Weights of a small mixture-of-experts language model, trained from scratch on English Wikipedia.
Size: vocabulary 32768, 53M parameters.
Experts: 96 experts in each of 7 layers, 4 picks a token.
Training: 729M tokens, 5559 steps.
Below are experts of layer 6 (counted from 0) of a mixture-of-experts language model. Rows are named router (the router's row for the expert), gate (a neuron's input weights, with its number), up (a neuron's input weights, with its number), down (a neuron's output weights, with its number) and show model dimensions 0-255. Each number is 128 + 24 x the weight over its row's rms, rounded and kept within 0 to 255. Numbers have three digits each.
After each expert's rows: "comes before" lists some tokens at least twice as common just after its tokens as in all text. This comes from a sample of Wikipedia text that the model never trained on. Tokens count by the router's weight.

# expert 76
router:155128124110164157158100120113116094132108119168096115098120127111137134120121100106117149140181116156159106137132126131117116137119086101150102142118142073078135111170143123124101111142138137152170150112125116153138179102109126140167123144158164127111115117151153141174137131133053182113093105166106121165114132139162136146097100142110100094146136117112121144112121150092124151100154109144120164109088158110116125140142091099132171142082108136158102142111157114166110138100099110115123102168119123121086127136121121077123120144139111126083109089123115099160141141128136148184143076100160126201075162122123124120141114072138133114127096155135142150128144112146151096129162117121135099112105130106112105136165110099171122104156141152085137138143112120142128110123136129
gate0:133145157124164109114132109172137081102116096166136145130148132129135154125150121115161105157127107140162128081141100131143150149108166098119074134160100140149106105110117136117155088125117153110111105177133180077122164095116114075157129127141089122141147143119070158121124138183134105102129101120180164124100163090161118138162130112098136126124099169107136142122161135099124136134174122151071162128115117146139134122148151112150173120116127116191089128104172111134086111113128151154100128128118120075131127128138084135089096095138125127118131181116127130103132111161181151122121152163114135092118122127132152115099146158118189125123135057118141137133148155128157124124136104119109114139082111154111136130148114107106123126121094134144125128129150128154124124140108128
up0:133142102133101094164121078059130181129123137113161116111141101107108096119134072124112146146138109109143153148114114159126126145147081096147141113123146128137170168124148167119157110114141119165125117090070108103138124138130127118136173126111169125079166130145143110122133111137130108147132177118087123107148094146110106097126116133162125108107124143130103113128082130129094139124138123126173119145123098132102136082076126129134126152118100128090170130143095169127162153121131177138151157090117125164129138084094125123158088160124152140132107120130146134163110122085129091096090138114131086122122102118107106107160156123152154140173134117107163110125123093144134143116111128128161108149182140131129158150108138115152184069114127101126132128069139099093143120124148121
down0:137135148178081140095140118132121113147100137097155120128122133107128128142136172162190117128127124106145108143137151126083157122125126100147096119085145147186117165125100148144123146135093177070147089101157142111067154103141139123134145101143135115090113152123140141093147156143170113127135137157128114162133152110120075140157138110074142131142124157120145120145145136113141105144141125119169107133169112119172100124151142141126133126178115111150115149157121161117097160155112166126125127157137159129148152116132162128131130144076109147145106170093115145124165105153146116085124092123128114071133125158153121112118107123097102105160110119138140148094122139121129178090141169092123183095136168156120085139113144132174167112123117154132096129142128091162142118127103142
comes before: "20", "19", "1", "2", "18", "3"

# expert 15
router:151146114091141136108123091156110099129133084141131082139114118142139098155105160154126143085184151062164160114143163144124123155117127136133134143130123132113119168138132114131091153114162130169131137162116113093096094153126104111111151087133144129120136114138120129155173123116072084126126117123105138150137162090091161088147118103135174121128134145120161123083126114170142150112071122142137114116104133127150122130152062108133132105141109085141142123106122114140125136132101157095110120107119136147120076114171135144133116159140130097123080115149136080132113157124152124143103107127114134125150107170113127146123133102132107142124129121163113132117103152146086076153139142104129165099119169149190082118141101096139110148148114107129111127131168170163106147079147183
gate0:103136120159126123149138138121170128148097136161161138105147136136126143124141118157156144151100111117126112145084150084169155138146123140113157092183114161117171136098119122076137120091143116143131147121156107107084151144171131140095132136123150139109109138186119103115123129119099119114086119096149095126092101120112156111143101113132177065104164162145119163135117129114129131141136097128148131113137102141099132129116114166102057144117142119106113152141192157094138174153166177148143141125104090143145139137144130160125091143148150127130126117121121150154117107113090166149095109090126119097109131131124142128147106139129112134130130132143152148085092168189080131136150116139135099104147086095150112143131127161150106129159111138129190121148089140110125080161137131
up0:115127181127142150162092127123095137102140143149107117175130119094104164075156137113131084105104113138077120114198134123117152082134109117120155137081114080157106123119176133145156095155111103130138107095092189115158113114121135155125138155122162155183090122090149165118142141067135149070150151110108142148160125182133131154094155120141091114144114140133113144151110120142140105113150151133128126125083160120115144143133123123157137102151142118138107098095083093176124083134149108121150138142156142091128146102115135097125126125100093143122127142132140127110103116148134131137110126134161093161096110099152141128165137115134129107113097173136124109156146117111130122111154105134175087183113141117119114118134115087124147128101150109131143125079140108147124117102125108
down0:106145109130099124112151159157107086150116158150114092119123126136119151116143144128151117094099128125121162147133131122137134156111192087113134136127105117097119120135129145101137124118110147102087098126139113103096146157093124154148101127093164139119157125105126111084131120139099139128127129131107156131101166140099088128099104175114107158131105083134138131115093108155114133160099096097114164158126120127147153133123113136137154147101165149163183168152171081137133156157124122111144097132159162106101162109115153148095117117125153095117142125117118108143136092148101165096116128146120092122144087154115141140101140167124168118096118093150180140124121079087090088120119117116090141184131080174102132113076138129122076153119153129105130121127179123135135102162100091
comes before: "0", "1", " ", "2", "3", "4"

# expert 62
router:130100139164115145082153114130177105172128147112072150121092147146107117119138128114113131143101094159139108129105098110125119140109111125165131130138158094089086126163109111150124128125117158134103124151183118159127158159104117124119109161121146114149102090138112115159111105094176178126113089134116145107110114097110148160111151187150087118169104126137095150166155138111117114111138116170162147103169149119110108148123186105135097143159138180129110114119152118148154114090098152134120139109160159130132178153135160099133091123147122089149128148141114154125130172110121123180139115121158138145137163125113149118118112131128094121146108184162114168155116129156138123163162099123093109115100131142092151151136118165125098107137164117136120152154135123139139123175079113
gate0:119111115175168093162145102127123149122163113117140138146162175086147128132164093156142150143147119152172132143100107100119163082127120097105155139144141145087139162130135136109152180106150177147168137122118167118140090165134150132148140128131085092147135138100156142152145110111138117129113114121149083105117118122142115075139139092130172091105120172154106167097148099087144127140105120116146098142131150124134124121126138130129185154119142086123119136132167111087098088138079109088125124098149127113124115116118159159153163132093100121146146124118125072180150099079138169087147103141097126143136138124139108166147114133159167139173090132117115116126143153139126109125137098123112145115135138131135159127126147134129146059098161107134131116112132097155145114111149089
up0:132132103083142129138135154112153167095130094146125114097119111153071107129118128158121108183126128123127109121105112144146127147115184130152146114110134094142129105115161098124088110157122114103117146107090119143108148084109137140141153111112125184127135116122144135142100101153121124088133152141152165164128110117098118144099123186116129139148098152109137116113120133118162167105128141104111136115149098173128138122129138121139140163145125159118123112102087118101142140132150095147121129161111148132150124157124132125123097051118098140148141167144090121105127106115098114174137107088146127111199115128119120140094179126134205153146150120104093120115133094113139159148133132113125135081134122158092116115218093117120086145118100111123103119145129129159169158112170147
down0:076110130092128126142130108100087133112153148149129137140125146129127141137130140126120120170154139137150145102128187115132134115126142117124159122124131111107143129124158184124126144083143122099109129111139107095114182137126120143099141124113107123175109103140100132171110110106031155095128138110179134146113112135130117154120148119110108147135120148115251097099153122167151109138152137123145119144143122157135125177128067112127123169146113114163126105143099135128144106162142104160062173134115143094137091153134124114134114111130155107137125133173164113142126105148092152101166165073139141107163091119117118117141143159114149142109118123109117109090133148130095122099133111081118105111106098132146098130161100142110132141121101141130137118137103138121134146106157105
comes before: " ", " Chevrolet", " W", " Nominated", " $", " —"

# expert 49
router:108132110142144153108118145134146167107122101098122126115127135125122123136122143151123148103099149152114077098101136137136161152153103099135122113148186135144160131110151143146110154123153097120105124093138144111113124132116122152130071152084187131120147132119182168077095123169140159155152142148139100093127130140146095154115122134181093126112115099123237108162100125118123122138106147131140117110115133093129163153132150130113110131060128103153140124133158114133146179137103086131150117107072159110148143095101120117125109118093143129120111141082132119083147118082149118169165112138131107101126118128131119117135136143124139114107155166124123174163105165148104129136079152109114110112146143097131126119135108153124126102078103168146114123116110106142120159141124080
gate0:144164130115107134159134141111152141116154144136123102182135107125113149160146171135124142133108135111142097122114126119162151127124162188168104138117138140130139120126108151126105117147105178173132114162110135140136113107138087143134094116118139127118121107127134153159149135121146113148091084156095088152106113129120152122141120165112135110103107121158182154152141104152134176086171134165111097160139144131136158141116063109119128177167148136116130110114149166115150132090059113091123126125100165141161147122132071119128118111110135139156154139110160130137084126110170124167116085155139151127158205106155074146165159128126136141148124126160136167133149145154102126105107090139106131100093101135146165126116116114123111130122163106147164171103110132145137125163147118
up0:168135103110092154174148119116129131141130133138135152126151138154099119081112112154097134120164073141107111148115123126167126128153126139066087111137110084152127135104155113068116131129130100122164152131128113138142121139145124121169143115145123144136060105126103112112142100108139125081117191162149130162138121121114094092192118119124166168135126143104144117147162143127064156128098071108149088100110140145136112165117125133105145117134162137122150120126150140117122104182150120099140163134164164133115147115122171124107127134141133168145125094140118116093131163110113142133143106127150096133165140189137139168117115153135147117077116118109155129128158137183116168108104113130132174141145118107118149125094122093141113136132089085106091105101147104130143124136158120
down0:147142114131121140148143153148113147130111121126123093176100134157152118151116111148153141108161118146144131137125129147136150125144118133137096106125171171129141122139144124128146136104126157156144153125141158127074139160155094175115146144131111104164133155156127147089117160154085183152116123138114118077133158148176134143102114142155161112131117134135118137139207123103121128162088105155175135121137139145134116179132111098121167136109118121133132151142150139159142087120106116128093132146093155104147125141144100153167084105121132136128127109092122131166138143182083133145159116072146135104120114171109134122110107108172103109125087185112168118091108107136113171089131172129127113133113160101193128159116127139130095090099122083119123156167141157102150147130111102
comes before: ",", " was", ".", " of", " in", ".\n\n"

# expert 14
router:132162149138145129111149151139140153099146122127134139134106115097095181115136156150141100111109138096096152130113084143145139138081138144131122134098152107130154112101153190143163143116124114145136154169114142129119123124108106151106132145147102132166123149111186158113152127126132122182126144142123126093136123188160121171136098161154096116133128126152236138137146136142157131129115135121122149141136085148099141102134093096149112128144144093112097120121152151120182118118115080113148130099050127129152097132118085128123113110125109106124159133106177109147133106126099146082108152148150126108133099148144100147087092171103110177158134144141120154127098123108124151131122110137093151161097092131129102132148116109123122140110143134135119100127121085133165119069157128
gate0:087110107136175160177126149155102112139104130132124079158082149133077112136109155118177138116096118112156119109129137139095109091149110126111114087128142138160113107143139132130155132168154162146117133145158111148113144143146127121152117104152148130111173146121143101107169159152130112130134128114098153124188145148159148138102127181094123089117150104096160128113121107107125124104138139147123146118129120078135147104128122121180136133105098113147133110142122127103153113075134120135112110109121093157125102121110108123135110131104108134140097125102138135114128130179152137140101133139140104170141124148172096133125126145168116040071146111149151185127118137084159146131085136147074119130159164177112163099144107144128150182099123120153118123132125142176107151121142099
up0:098151086103129120167121167173096123092137146115101108155132127134117113123119156140137114128134109107103137154092108111133124088140128130106106081105148181145137134092157120113144125152164130141137127164136114144127182161132100152126156118135096088138127144119116139081118146098133138127102114112157151147105130099130140090133128176108128120099109104112157139100156130120131072156177087145116173148107107105156095127160089098109144155149118142131123119101128119125130094129132130121097136129117150144189077130145139142072113123122157093186126141119133123144115139166091145116142153167167158131151096128124145131104102161118100123111163177158169167147089125146173081150088126117117165137086120163118146112161108108158163126149120097125114156137152111116129168117152135
down0:104123101110119119103115168166105114103134131153143133139109135105115134108125097094100129148080148135095155173160137109116124111116149157093119087185115138126158090127145184153138108149130119143155133147146112152091110137105122158174123156150116145128101084174129150109145142132179088172103116154132130130147081136148115144160120146132122150092134091179169116099140150166156117183121121120153142130110133112080125115131077112113135100143074121137147125109126137093120125141130112151131120125126131089166094135133169107128100116155141106130123115125141085137082143172102131129119123186142112102105112136135128143119084157086108113103148103146159124100125129155113158184118105080107144104103096155122129124134117131189136126172112130130117113174142137165136152140146132
comes before: " to", " the", " in", " a", " on", " by"

# expert 41
router:083131175142135144130165120136129145113125100123135126109132098093136117140126118115172101131085154126123143146077149083130133148136097124143157102107179159122156119111107161156138103154111144116152100132159143103115181112107145153130087160129128113108165147105157159108144147166120159183120152136131142083149117128126109168084095115149104088128139079158200143122128121143145159111127109147132125141151114135119124114104135139090108146110113113119097097160135144118147107156076142130099109125055098105100103088120114119162117116097105126121115100136155103158169121106094161082126143149091151117099095146113113131091095123139121168161132111119106127148109144130141114158096125083098071146136162112126129145150145107139156083153118126152114137093128106141139130103130141
gate0:100137110102129156161116159137159125131106096113210178129166119124093124152108145074135154142150111152123126132100108125149127135080119141091110123161119100100133109096159117122144113146095156154128167132130212145142126152179144146141105154156139128074084126167124169132172117159111136146126140112138137111158126137110123136142130142083120125130107125159138145130117080135168136086146091126136153112119134117115118143146104143126136160099125115120099123152143134102122097086138136120126117084086132142138129097122174164120122104105125134113154138139111168129097156098141145124162130128088131141118109117120087102109148058124132146158141104100162114138139080136160149120118127169146091083152105164104140143101134115130146117112154117151140103107125136098074110092107102
up0:198117085142134088121110130115093130152123111154101091129096117143175155105175085119106146124124092120116131142147139105121111108141123095140142116099115080146133104105127129147106109126068112130140094164109130130149084118080144073116136135082164162159104118091168124126120126153115120118166110133129118102123082106152148116157131074141141169139163164119115119122109117103068116092152136114139144135155126126094138094094096130151087111158153112134146160107129135148162122155113093113132098160142118115104139150129077116093151149147102118156145110131123155126156122146117162115115119103194118112121120143152132164119120145139152138104137147154133123123116152156126135093164173127105132188121118113160124166164146131116139172121111094104100158132149125146150107109143153
down0:166117102129131149124090133131113085132118138137149115176113142115143119169144118131158129141109128145124082166156135118146156126132129110132147112131115117122094170098122111114123129146169170107140145106127113119128113148110141102127094177109160149118168201144111149130125164109094104157153126117133104152150176105091135120114173135129174071089084171141152105104122144133137157073129129139186109161097149132142104136159107102136147105131088119148136159113121125149150119127149121121145135154137114075131128114162150122148153116100103141137130158147133131123107103155120098131147081105143107115161122115080117095134159103157131140073116153103156104075124076110122174088122101135167140083137104125122153136120140161148156099137164096099105098093141113129116109103118120
comes before: " in", " to", ",", " on", " for", " by"